From a checkpoint of a small mixture-of-experts model trained on Wikipedia.
Size: vocabulary 28752, 92.9M parameters.
Experts: 192 SwiGLU neurons an expert, a softmax router, a shared expert of 192 neurons.
Training: a variant of Muon for the experts, 515M tokens.
Below are experts of layer 4 (counted from 0) of a mixture-of-experts language model. Rows are named router (the router's row for the expert), gate (a neuron's input weights, with its number), up (a neuron's input weights, with its number), down (a neuron's output weights, with its number) and show model dimensions 0-255. Each number is 50 + 15 x the weight over its row's rms, rounded and kept within 0 to 99.
After each expert's rows: "gets" lists some tokens that make up at least twice as much of what it gets as of all text; "raises" lists some tokens whose logits its average output raises strongly, later layers aside. This comes from a sample of Wikipedia text that the model never trained on. Tokens count by the router's weight.

# expert 33
router:24 49 41 63 67 64 55 55 65 57 76 69 55 51 16 52 67 47 49 81 67 62 36 51 73 59 74 26 72 40 58 48 46 42 46 44 28 42 36 72 61 56 27 53 39 24 43 44 59 37 45 43 59 46 65 40 32 32 46 61 46 45 79 15 61 72 38 29 28 42 57 59 61 58 40 43 44 64 65 40 59 36 38 30 19 54 76 62 51 32 52 50 43 59 42 55 42 32 40 39 74 64 52 70 49 51 49 45 47 61 65 41 63 56 79 62 40 11 82 36 57 56 49 38 43 20 18 54 38 71 67 62 33 52 79 64 38 63 58 28 53 65 38 25 57 70 44 60 47 50 79 26 22 44 38 47 50 34 62 35 56 86 52 52 47 51 28 36 41 40 41 31 44 58 57 41 42 79 60 37 31 73 46 51 52 53 43 41 63 54 41 46 32 61 45 35 47 67 31 72 62 43 41 45 57 58 55 26 42 59 43 48 61 48 33 61 46 12 70 42 36 58 54 72 67 35 44 56 43 69 65 67 53 44 42 97 30 40 48 24 41 75 36 81 42 61 71 37 53 60 46 55 59 58 51 16
gate0:52 64 37 50 48 50 64 76 47 32 46 52 59 44 60 45 45 48 55 26 06 60 34 40 54 67 43 61 51 49 59 24 60 51 33 69 65 41 45 55 13 35 41 18 73 46 63 45 45 60 43 36 28 59 60 45 97 53 78 62 77 47 46 43 72 61 50 35 77 86 28 70 31 63 54 44 82 59 60 64 75 65 36 78 37 45 63 38 39 26 37 60 54 67 53 48 37 29 39 48 75 51 55 64 43 47 52 72 61 22 39 27 18 49 47 45 54 55 35 62 53 51 44 68 39 64 47 58 62 67 30 36 69 56 65 34 58 36 26 52 57 41 25 61 63 63 35 34 55 54 50 73 66 39 48 40 52 46 78 39 36 40 46 65 36 57 26 75 48 42 35 76 13 41 51 45 58 43 73 55 28 54 42 60 07 31 48 65 54 52 45 38 61 25 25 46 65 50 46 76 55 49 41 41 63 63 44 45 26 60 76 48 79 66 64 59 46 42 62 45 50 38 35 41 50 61 60 33 48 86 48 48 65 26 55 37 36 47 50 54 26 46 41 27 41 60 58 55 64 42 45 41 44 42 24 65
up0:47 51 20 80 48 35 44 54 25 22 55 48 55 53 41 68 42 61 47 60 51 21 62 46 18 46 47 79 31 68 99 63 59 54 60 64 65 66 34 42 70 50 58 63 15 50 34 67 54 39 67 47 53 46 67 67 56 56 50 19 43 99 58 32 57 31 38 49 79 40 71 09 47 69 50 56 73 44 47 23 30 33 44 61 37 76 63 47 75 57 27 37 33 21 32 54 60 52 89 60 36 51 50 53 47 44 76 27 39 84 45 52 73 31 59 65 25 28 42 58 52 61 40 46 51 35 33 43 39 38 58 39 33 58 52 69 50 66 31 73 49 43 60 39 46 49 73 45 55 51 37 44 45 38 51 45 43 52 43 45 65 43 57 43 31 54 48 27 38 59 53 43 39 51 56 46 50 61 17 52 67 53 81 68 62 61 47 58 46 42 53 55 49 46 50 68 33 61 29 37 38 42 68 38 63 43 39 41 48 55 61 70 14 54 61 56 33 48 47 58 53 53 58 53 36 68 64 53 54 56 33 52 24 55 49 72 30 66 53 62 28 50 53 60 39 43 78 52 50 38 55 57 49 35 72 18
down0:74 65 47 36 52 54 49 30 64 66 27 40 47 46 57 50 44 43 40 72 66 73 58 24 59 78 30 48 57 60 40 35 53 46 51 52 37 40 45 00 62 69 51 58 59 70 39 41 60 29 46 45 59 39 06 67 82 39 74 74 38 32 37 34 59 40 54 38 71 37 36 36 40 39 45 56 42 67 43 80 50 75 52 47 63 60 35 53 31 64 45 57 51 70 69 59 24 61 54 52 49 16 58 73 52 34 20 57 40 53 47 38 58 52 75 40 53 54 67 54 62 40 39 42 62 76 40 69 38 57 37 37 27 55 30 36 54 46 74 62 60 81 47 55 81 41 75 23 46 33 43 81 19 46 53 55 58 51 56 58 50 22 60 70 58 46 67 89 54 33 45 35 36 59 42 66 50 39 54 57 36 47 54 57 49 38 32 37 43 57 51 57 48 58 52 27 58 53 63 47 69 33 16 38 21 64 47 72 68 47 30 69 59 39 65 30 53 40 52 54 42 20 74 46 68 47 66 35 29 15 71 46 29 50 48 54 65 45 60 64 50 71 49 39 48 50 76 24 37 56 50 42 52 62 48 56
gets: "1", "2", "5", "4", "7", "6"
raises: "'", " in", " of", "\n", " and"

# expert 30
router:89 59 41 61 61 44 73 47 40 85 43 34 39 52 48 67 48 69 39 42 63 33 50 60 65 51 45 33 39 56 40 37 63 40 58 62 46 43 74 69 30 45 41 40 56 52 47 37 23 70 39 58 35 51 54 49 38 37 48 43 62 43 33 22 23 63 39 73 44 46 36 84 68 97 57 53 62 56 65 31 40 55 44 64 64 55 80 57 43 82 41 64 30 66 44 55 39 75 33 51 60 55 43 39 42 33 56 29 15 60 35 49 51 36 38 42 65 48 48 03 77 45 38 49 41 94 51 59 63 65 74 60 47 68 57 57 50 31 63 51 28 55 23 50 51 58 45 35 54 64 31 69 46 49 49 58 39 42 50 58 63 49 38 75 21 56 38 55 56 24 37 61 62 39 17 42 35 57 69 86 38 61 42 53 28 41 64 52 50 44 34 29 49 53 69 41 70 26 53 62 54 32 15 54 82 71 29 52 25 31 57 44 73 65 59 34 56 54 48 48 75 52 34 39 40 57 66 60 64 28 54 36 46 70 61 55 50 44 36 45 19 43 49 55 45 45 37 60 48 49 72 37 61 51 70 44
gate0:49 10 53 56 53 57 46 32 17 44 43 29 32 40 57 44 81 46 30 70 46 54 52 63 25 14 50 40 33 40 83 37 55 72 12 62 52 56 37 18 61 49 38 45 65 34 60 68 37 55 46 55 67 57 52 42 33 57 37 52 26 48 21 33 59 44 51 79 37 61 34 60 52 51 62 41 41 42 63 61 44 55 76 42 53 56 47 60 41 40 32 45 29 60 52 49 59 48 34 56 75 86 59 63 66 52 67 49 62 39 55 53 61 56 35 28 61 40 35 36 58 14 19 21 42 42 48 80 48 25 30 32 59 69 56 63 63 31 45 46 46 32 43 49 62 36 26 16 77 34 49 68 31 62 38 61 33 56 69 52 71 38 37 50 62 41 58 57 35 55 47 47 60 35 54 55 31 62 37 47 35 29 61 39 76 59 65 62 42 72 49 63 25 69 48 87 67 62 56 63 67 47 71 57 49 60 36 42 41 76 48 47 23 62 60 59 46 66 22 54 47 62 41 42 72 60 76 51 62 47 39 59 61 70 54 52 53 52 49 62 70 32 65 64 16 46 67 45 66 36 73 60 54 53 28 67
up0:59 33 58 45 62 32 57 23 37 38 47 43 49 40 59 55 46 33 56 77 14 51 66 46 28 43 47 44 56 62 73 81 54 60 28 60 28 50 38 64 60 64 48 47 49 65 46 64 36 96 82 53 48 41 51 22 66 33 51 39 76 46 21 48 63 58 59 31 21 47 40 50 54 40 68 27 57 21 80 76 55 76 49 26 51 76 29 37 29 50 31 27 42 48 48 57 54 22 22 39 56 39 29 70 63 60 64 44 48 52 56 62 84 43 42 39 45 69 49 52 58 36 31 48 41 62 46 43 52 23 28 26 50 66 43 64 55 35 63 71 42 66 50 45 46 26 57 19 36 55 65 69 65 44 73 31 28 43 57 52 58 64 44 52 51 51 43 32 56 77 13 40 62 77 30 46 59 47 52 38 52 59 49 59 45 76 71 40 45 47 36 48 52 60 51 35 50 48 51 60 55 61 63 56 59 57 76 41 56 78 52 30 55 50 52 36 56 35 32 42 40 48 64 69 58 43 78 34 53 67 37 65 58 38 73 78 64 73 49 44 41 86 50 65 53 64 62 47 53 36 41 65 79 57 40 80
down0:18 60 71 25 31 46 53 24 61 57 49 30 59 50 63 28 54 51 33 40 12 56 40 69 25 40 29 42 63 72 58 38 64 35 52 42 31 63 35 64 59 50 80 44 60 56 61 44 49 54 47 50 46 61 43 50 93 57 54 66 23 57 48 59 51 73 32 46 41 77 50 59 68 40 67 46 65 50 45 44 57 65 24 73 46 69 65 52 51 61 40 42 31 51 73 42 56 29 77 66 50 33 52 70 57 47 54 31 57 47 72 72 74 64 35 32 24 47 36 33 31 62 63 50 32 82 51 65 53 51 62 41 60 72 24 66 45 76 85 66 52 59 38 47 44 40 64 54 71 42 38 44 34 38 13 42 40 48 61 45 49 44 39 22 43 41 48 61 43 31 56 38 52 54 58 75 35 42 56 64 43 46 42 37 30 59 76 67 41 53 31 49 10 57 59 24 39 52 55 75 55 54 41 46 57 56 51 44 84 39 58 53 74 39 54 42 55 50 60 55 49 74 70 80 52 72 39 44 72 56 25 47 57 21 56 49 49 38 30 33 41 41 64 77 48 18 23 59 52 56 48 26 62 47 23 35
gets: "o", "ar", "or", "i", "in", "e"
raises: "ized", "ize", " and", "ised", "if", " in"

# expert 0
router:57 44 41 70 44 53 62 57 45 34 36 45 51 57 34 56 42 34 58 64 41 40 51 26 62 43 70 80 62 37 41 46 65 46 59 36 29 43 38 57 76 60 61 40 58 56 46 50 54 32 61 63 68 39 31 78 24 41 15 54 50 45 51 65 51 30 40 42 66 39 49 64 40 57 54 37 17 43 52 29 00 30 44 61 91 44 21 71 38 76 63 50 75 34 87 47 78 45 42 69 30 52 62 26 21 41 39 84 42 24 36 35 45 60 65 38 44 68 68 55 47 61 33 58 23 56 49 42 49 70 54 48 64 37 49 42 78 60 60 54 47 73 38 50 59 50 40 58 44 50 49 44 29 47 51 53 47 38 66 36 51 62 74 37 38 47 53 68 32 70 58 59 48 65 48 44 86 36 23 31 33 41 67 56 61 19 41 54 49 31 60 58 81 45 33 77 60 54 34 73 34 51 56 65 58 44 75 63 66 54 37 97 39 59 59 44 69 39 50 33 37 48 61 46 58 62 42 62 51 49 66 57 47 78 32 38 58 64 40 74 76 46 36 54 40 36 36 52 46 62 57 31 59 59 45 27
gate0:38 62 65 63 70 22 25 71 50 59 32 50 48 22 32 35 40 52 53 36 55 60 58 56 44 60 47 49 22 58 46 75 30 72 38 42 68 48 52 21 19 53 67 52 26 26 31 51 56 27 42 31 54 56 54 32 66 54 52 66 39 67 59 50 16 80 42 47 65 66 28 52 44 56 55 51 42 57 55 68 21 78 38 64 76 48 60 49 58 34 64 61 72 27 49 50 23 53 60 25 36 46 40 63 51 46 45 17 63 84 49 62 49 60 50 34 46 60 49 61 66 82 58 28 59 65 52 70 44 36 56 66 75 55 49 49 58 43 62 53 52 69 35 40 48 81 40 94 45 51 66 71 28 41 44 57 65 59 59 31 77 44 38 56 49 34 65 67 34 31 70 76 41 51 61 46 65 41 40 30 63 68 48 35 52 47 52 48 57 71 47 48 34 58 79 74 59 27 63 63 64 53 47 49 61 37 42 41 33 49 43 47 31 31 67 53 40 43 70 32 42 20 53 26 34 59 54 39 43 27 56 25 56 46 61 50 39 34 41 93 41 27 46 47 70 33 54 53 67 50 48 70 24 63 28 38
up0:51 43 51 18 47 39 32 86 34 48 43 49 39 54 21 21 37 47 59 48 49 42 75 73 57 43 61 51 45 57 47 55 20 54 22 54 49 30 64 58 33 41 73 60 51 65 44 70 61 57 40 45 36 23 19 29 56 61 65 18 52 42 41 65 00 69 55 40 65 43 24 47 41 54 59 60 52 47 51 82 36 43 42 55 49 58 26 21 76 50 52 65 42 42 49 59 40 79 57 20 52 60 48 53 70 37 64 63 53 60 65 53 54 43 35 35 60 65 42 84 62 44 76 46 66 66 55 47 55 39 45 45 27 41 27 60 54 74 44 75 71 45 16 32 50 55 44 70 44 59 53 61 62 66 48 45 48 68 62 37 51 35 46 69 45 45 64 39 30 55 35 74 46 30 60 64 30 35 59 35 38 54 56 48 75 40 42 45 44 54 44 28 42 46 49 61 35 57 56 49 37 74 55 64 49 49 35 78 66 52 42 85 45 39 34 85 29 35 45 43 50 50 39 33 79 80 26 50 54 40 76 45 55 51 52 78 50 50 31 71 33 52 84 41 25 63 57 47 59 54 62 23 41 42 42 59
down0:28 41 42 37 42 29 43 91 56 39 38 54 66 27 43 58 63 49 59 48 43 44 40 70 46 33 61 56 80 26 71 22 32 59 49 30 34 42 47 77 61 50 45 63 54 56 58 67 35 55 71 32 48 63 33 47 41 64 39 56 56 66 47 76 53 17 38 53 45 82 70 53 65 35 43 38 68 61 38 36 47 38 82 49 60 60 73 57 34 59 36 02 57 40 42 38 53 67 66 65 26 65 64 28 50 51 55 50 28 55 44 38 58 51 68 60 42 29 24 72 39 60 50 54 68 56 46 37 35 34 67 32 72 64 45 62 65 41 45 51 58 40 66 21 46 48 52 33 73 15 48 84 52 66 62 50 29 51 60 51 56 47 38 49 26 69 42 58 59 56 64 30 36 46 35 48 39 33 46 31 29 51 47 43 31 35 64 75 61 61 34 47 88 51 42 71 55 32 62 79 64 56 54 61 52 36 56 46 05 55 30 44 56 62 66 22 63 66 52 45 35 38 61 35 51 20 77 68 45 74 57 64 73 55 58 43 61 57 42 48 52 56 51 23 33 61 44 30 71 60 66 33 34 59 47 52
gets: " of", " in", " for", " to", " on", " by"
raises: " the", " a", " this", " an", " its", " their"

# expert 22
router:73 34 15 36 72 62 48 49 58 61 33 54 51 42 72 59 35 23 54 54 46 39 53 48 43 38 49 86 81 52 40 53 34 56 46 26 28 57 48 29 67 56 48 58 47 50 40 39 68 51 62 38 66 25 31 65 33 54 24 64 22 63 54 33 59 20 44 49 66 40 74 46 61 39 39 45 14 53 68 26 38 17 36 45 69 46 25 61 28 66 52 36 79 54 77 48 74 52 62 59 41 55 37 52 26 54 45 59 59 24 37 61 41 38 51 47 66 57 48 52 41 59 37 68 33 36 55 57 51 74 45 59 66 41 68 30 67 57 76 36 59 57 68 67 71 37 51 47 32 49 47 26 41 49 63 54 47 71 58 35 65 38 48 54 22 42 69 58 44 41 64 46 29 41 46 53 91 47 25 51 17 49 48 49 62 48 42 72 63 40 34 52 58 62 34 65 67 35 68 58 51 43 56 63 31 50 65 72 76 40 31 80 43 54 58 64 53 56 61 46 32 61 60 39 49 59 56 25 40 68 85 39 55 39 36 33 85 58 61 57 51 77 47 25 27 46 36 44 50 61 72 65 63 87 52 45
gate0:38 46 64 80 64 22 44 57 53 58 35 27 18 32 68 57 50 53 54 34 72 49 57 30 40 68 53 43 20 60 61 89 24 57 22 56 55 47 48 69 52 69 57 44 64 51 29 50 47 44 43 52 19 48 62 42 63 75 54 53 22 37 63 68 48 44 23 43 56 68 37 55 53 34 68 42 57 59 47 69 36 59 77 55 50 61 39 57 51 25 33 23 48 43 52 61 71 49 59 59 77 64 69 47 33 61 50 67 69 45 48 67 68 58 20 46 61 61 73 68 37 69 41 61 43 35 36 31 41 46 52 32 46 56 11 24 66 52 60 52 80 93 44 62 59 75 25 59 57 35 54 61 55 29 34 51 56 56 54 32 66 75 55 60 62 32 59 21 63 50 51 55 45 41 40 43 50 37 35 38 38 56 44 65 38 71 33 24 16 72 36 18 55 63 57 48 55 48 32 49 65 52 55 51 62 20 52 61 51 68 09 64 63 59 57 47 49 48 42 18 47 53 38 54 38 58 60 64 60 28 39 43 48 73 53 36 55 40 39 72 82 31 47 39 70 56 42 49 62 44 40 73 54 36 39 53
up0:62 47 52 55 52 40 42 50 42 74 30 53 48 48 69 34 54 53 44 60 78 45 61 21 56 38 65 25 12 52 42 57 37 50 34 49 42 51 55 49 47 45 57 54 76 60 24 60 35 66 46 53 48 35 26 33 83 70 51 69 66 53 54 79 33 35 41 65 26 54 28 49 57 57 55 72 29 46 46 79 56 49 61 53 53 68 24 64 54 50 66 33 53 36 44 62 67 31 39 66 58 38 82 78 56 41 40 60 62 77 47 36 79 51 45 50 41 47 37 81 49 52 73 52 49 17 85 25 40 57 52 53 33 79 38 16 74 34 63 59 78 93 52 54 60 70 38 64 39 31 38 63 47 67 71 59 37 32 58 32 38 43 69 56 42 25 51 47 64 61 47 68 55 32 59 35 32 34 61 37 51 41 52 52 29 38 62 53 42 67 56 41 78 71 67 58 55 44 34 51 43 57 81 56 78 21 43 68 28 42 26 37 29 55 66 58 37 40 35 18 47 69 63 52 41 58 69 38 45 61 19 54 26 49 40 57 28 34 38 62 59 56 47 36 59 38 53 52 38 40 48 42 32 46 58 45
down0:81 76 49 62 39 48 34 73 38 53 30 49 54 60 38 24 27 71 52 56 46 42 55 60 34 44 59 66 45 48 53 50 42 68 48 22 32 55 48 73 39 31 50 33 45 59 71 46 16 48 69 52 44 34 53 56 76 55 50 53 44 45 50 46 64 46 51 38 42 75 50 53 45 41 44 48 78 33 36 35 47 45 29 39 79 65 44 47 49 68 52 42 47 76 68 47 66 62 34 44 69 46 56 48 64 27 53 46 52 75 28 47 61 39 78 66 44 60 16 67 59 84 53 52 67 47 42 09 41 46 53 48 51 61 35 64 66 56 52 42 48 47 43 51 29 62 43 54 58 48 16 64 56 41 75 41 50 56 58 35 67 37 25 38 12 85 30 50 25 73 46 46 49 33 34 49 69 42 63 15 46 43 49 39 46 44 65 67 63 16 41 58 99 51 42 42 62 50 53 86 46 49 41 47 47 21 38 63 38 40 28 70 46 60 60 07 63 39 41 40 65 35 58 36 52 61 57 64 48 59 41 86 43 62 25 60 52 68 41 57 61 67 36 43 69 53 66 66 47 69 31 61 27 56 51 60
gets: " by", " for", " on", " with", " to", " in"
raises: " the", " a", " their", " his", " its", " both"

# expert 42
router:43 25 25 57 67 61 62 59 58 27 51 47 80 63 53 46 42 34 53 41 42 54 42 32 76 39 60 58 70 48 42 36 62 49 38 22 37 52 37 32 75 54 54 53 56 53 66 47 71 45 58 62 60 52 35 84 24 56 21 48 72 47 54 51 25 20 52 58 70 48 35 68 60 50 54 43 36 43 46 37 12 49 37 46 73 38 50 70 50 57 67 52 61 29 98 37 66 48 44 72 30 53 51 39 37 58 36 73 70 36 39 51 58 35 76 42 61 32 79 38 46 57 53 72 39 51 51 59 35 65 35 54 60 52 56 53 46 59 61 41 56 45 62 43 58 25 38 47 56 28 42 27 02 47 28 54 45 55 69 31 65 70 78 45 35 47 64 51 62 48 44 54 40 64 66 42 69 48 20 47 39 22 59 76 37 09 34 57 47 30 61 65 62 39 46 84 82 52 56 69 55 53 67 31 39 34 54 49 50 60 61 66 25 75 51 52 60 33 54 47 45 40 63 38 62 57 33 45 39 63 83 40 54 29 34 42 78 48 52 47 72 72 42 41 46 34 41 57 46 78 35 62 71 60 45 36
gate0:68 47 75 52 50 36 36 59 57 51 40 59 68 72 40 56 56 65 33 45 42 48 17 64 54 61 26 65 36 46 32 63 59 65 03 24 76 50 43 54 43 54 49 51 38 29 46 43 37 39 47 51 61 73 54 53 73 41 41 24 30 54 41 45 81 89 31 35 62 47 59 12 49 50 40 67 77 43 27 58 50 57 53 13 42 62 30 38 52 30 21 45 43 22 38 56 28 49 64 49 62 49 48 50 59 35 49 38 34 75 60 49 45 62 35 15 56 49 53 49 56 60 70 55 48 44 66 29 64 36 54 52 48 42 56 45 57 53 59 62 68 54 26 46 50 44 59 57 73 65 25 27 64 57 26 55 34 62 61 53 12 75 63 59 52 49 72 74 55 45 67 45 54 56 82 37 65 75 41 30 73 59 66 48 33 41 18 67 53 54 60 69 76 42 49 35 42 38 64 39 57 43 49 38 52 50 60 66 39 34 24 43 52 70 32 33 73 57 41 34 63 38 49 30 65 65 70 84 44 68 28 48 37 58 59 49 46 44 37 83 73 61 46 31 35 29 46 58 49 30 62 56 37 59 48 67
up0:43 50 35 54 48 70 70 42 05 65 65 49 35 35 48 51 56 32 58 62 61 44 57 34 70 41 56 30 52 29 70 50 48 22 59 64 33 51 37 60 67 57 52 38 86 70 62 59 54 49 45 73 50 33 35 75 41 18 71 57 53 34 47 52 29 23 53 76 33 35 24 59 62 54 68 41 13 49 65 46 61 51 54 70 40 34 59 60 65 68 52 54 70 61 56 63 63 65 34 55 43 56 39 62 46 45 44 44 49 29 53 50 33 51 77 71 54 63 67 41 60 60 09 37 35 45 50 39 33 53 41 48 43 54 66 47 62 69 23 40 40 50 50 59 55 40 37 51 55 50 70 66 57 62 74 44 70 31 33 64 80 55 25 38 53 46 36 33 43 77 19 65 48 62 19 43 62 35 50 84 62 48 44 54 55 41 86 32 47 52 58 22 11 49 27 67 40 71 36 66 42 61 35 53 61 57 29 65 52 80 66 55 69 35 65 57 51 48 44 72 52 66 50 59 26 53 51 44 78 20 56 45 51 44 32 45 40 54 60 28 52 46 52 64 56 65 52 63 61 76 56 32 72 27 50 24
down0:48 54 33 50 69 48 47 53 31 47 39 37 50 75 53 61 28 47 40 57 34 62 66 55 55 48 38 31 55 76 67 40 40 36 18 39 76 44 47 60 68 32 66 35 49 55 26 52 66 48 75 22 40 19 91 28 23 50 46 51 50 54 31 69 29 60 73 68 65 60 35 59 54 75 51 51 50 62 31 37 40 65 62 53 61 51 51 55 72 81 70 47 44 51 23 55 23 52 46 52 75 45 39 51 45 26 50 40 53 44 76 58 50 48 63 26 47 59 57 41 56 48 19 61 72 46 55 49 29 46 51 39 53 24 73 63 32 52 47 61 56 38 63 57 33 55 57 36 18 49 56 55 46 62 60 44 82 35 32 48 65 82 56 51 40 58 52 60 19 55 48 43 56 42 43 37 70 29 39 77 75 71 67 61 50 48 53 51 42 90 15 69 27 53 37 73 46 45 66 63 40 47 49 29 32 53 35 03 65 50 21 37 44 50 61 36 45 44 70 59 66 42 40 80 42 58 58 39 59 41 32 42 50 43 43 50 79 38 43 42 40 25 69 52 70 71 51 55 48 54 72 62 40 42 25 66
gets: " of", " from", " at", " in", " to", " on"
raises: " the", " a", " its", " their", " both", " an"

# expert 47
router:66 64 47 61 68 43 43 61 47 44 14 30 34 52 22 65 47 44 31 67 51 60 67 16 64 69 69 50 36 60 42 42 51 50 65 41 44 43 56 64 45 45 71 40 46 73 41 39 31 42 17 48 27 48 56 33 61 32 53 48 65 25 55 59 40 68 35 65 64 34 45 43 71 77 41 37 64 58 76 49 51 66 30 81 68 57 51 37 50 45 39 60 42 24 65 65 66 68 55 21 47 75 68 38 55 29 51 48 47 50 31 40 52 35 43 50 42 49 49 29 57 44 59 48 49 74 20 43 60 47 60 36 28 48 62 57 69 60 64 56 41 29 09 59 47 52 62 73 51 77 47 48 83 53 74 64 45 44 31 57 60 76 15 33 52 36 48 84 64 56 35 77 54 45 61 69 38 40 75 69 30 64 65 50 71 66 80 59 28 52 47 55 55 30 53 53 77 39 63 56 35 24 64 36 66 60 40 73 32 68 44 65 49 41 40 47 46 49 47 38 54 55 36 30 41 46 36 69 57 35 44 74 29 81 58 35 38 48 36 49 29 25 51 45 23 29 31 61 53 52 71 40 60 37 62 27
gate0:44 46 46 43 49 19 35 70 52 22 63 38 60 16 44 24 57 50 60 56 49 60 69 41 30 40 50 17 51 31 54 45 45 20 29 53 08 50 61 23 65 55 64 71 58 60 72 38 33 69 65 69 77 38 47 65 22 51 46 58 62 54 38 33 41 70 46 59 67 35 46 64 36 61 51 38 47 41 63 75 34 23 65 48 76 64 37 49 41 53 61 51 66 57 66 61 72 63 49 41 83 43 63 71 29 29 62 46 46 59 25 31 69 53 54 20 68 44 49 67 48 46 48 56 55 39 27 68 70 24 26 55 60 39 38 89 56 51 41 53 36 47 31 72 37 41 51 66 43 53 47 65 59 27 57 65 44 37 63 56 42 38 72 38 65 40 31 48 67 56 44 34 61 42 68 35 69 32 36 13 35 45 47 62 42 66 51 53 76 84 28 57 38 57 36 40 39 38 57 54 31 38 47 60 39 72 32 38 38 71 80 60 57 63 32 47 33 40 29 72 50 66 52 76 59 67 56 49 65 75 47 28 34 61 43 23 40 47 36 47 48 66 63 49 62 51 39 39 31 54 40 60 50 52 63 67
up0:43 34 26 66 34 25 27 55 64 44 34 49 37 43 41 61 68 66 36 67 47 36 51 72 49 54 26 38 67 37 67 19 14 31 25 51 14 68 49 28 24 45 79 68 56 63 65 51 30 70 56 40 78 51 37 50 13 69 22 41 46 19 34 34 60 66 49 60 64 48 54 35 44 68 35 73 67 46 63 64 57 31 58 42 70 69 50 44 31 37 51 43 61 56 58 75 63 51 41 48 61 38 40 63 37 59 52 75 48 49 32 29 53 61 67 44 61 66 71 45 31 62 40 41 54 47 58 45 77 34 50 62 73 56 29 82 26 45 52 53 47 55 57 68 32 53 55 55 26 47 62 49 64 59 54 52 59 67 75 32 45 44 41 53 74 56 32 76 56 46 66 57 43 43 47 56 54 31 76 52 75 47 66 29 54 52 36 39 77 60 45 51 09 51 64 27 27 25 23 48 33 49 52 36 34 67 62 35 27 57 58 57 59 60 55 51 29 44 36 61 75 68 52 43 42 63 44 50 47 53 50 59 45 47 46 44 41 35 48 73 46 69 35 44 47 42 47 48 35 63 37 93 45 65 78 72
down0:66 59 52 34 59 72 62 57 53 46 60 60 54 46 25 50 36 81 41 31 50 50 32 47 53 74 18 46 29 50 47 71 49 51 48 36 31 44 28 52 68 64 51 43 51 40 46 68 53 88 83 48 53 69 56 53 47 57 52 50 53 62 47 32 28 00 53 43 54 60 72 43 50 55 52 48 49 33 49 58 57 40 28 68 53 08 21 59 37 61 45 59 24 45 45 54 19 41 47 60 60 33 58 67 55 79 41 44 47 35 58 51 46 69 50 42 55 36 51 71 47 61 32 56 60 45 41 52 70 33 84 27 20 73 46 50 37 44 50 30 48 39 60 29 25 53 51 73 56 64 35 60 28 48 53 75 65 89 48 50 53 45 49 74 35 31 46 68 37 54 42 27 30 57 28 35 33 48 79 66 51 62 87 64 50 57 49 80 43 38 57 60 77 42 42 44 52 50 50 60 54 33 41 74 50 78 34 57 52 47 55 55 24 22 53 40 36 65 71 44 44 69 51 58 39 50 42 55 50 32 51 49 16 69 69 52 48 63 61 20 53 28 57 62 53 39 76 40 49 85 53 60 68 40 25 36
gets: "a", "ia", "e", "us", "is", "i"
raises: " and", " in", " a", " over", " of", " &"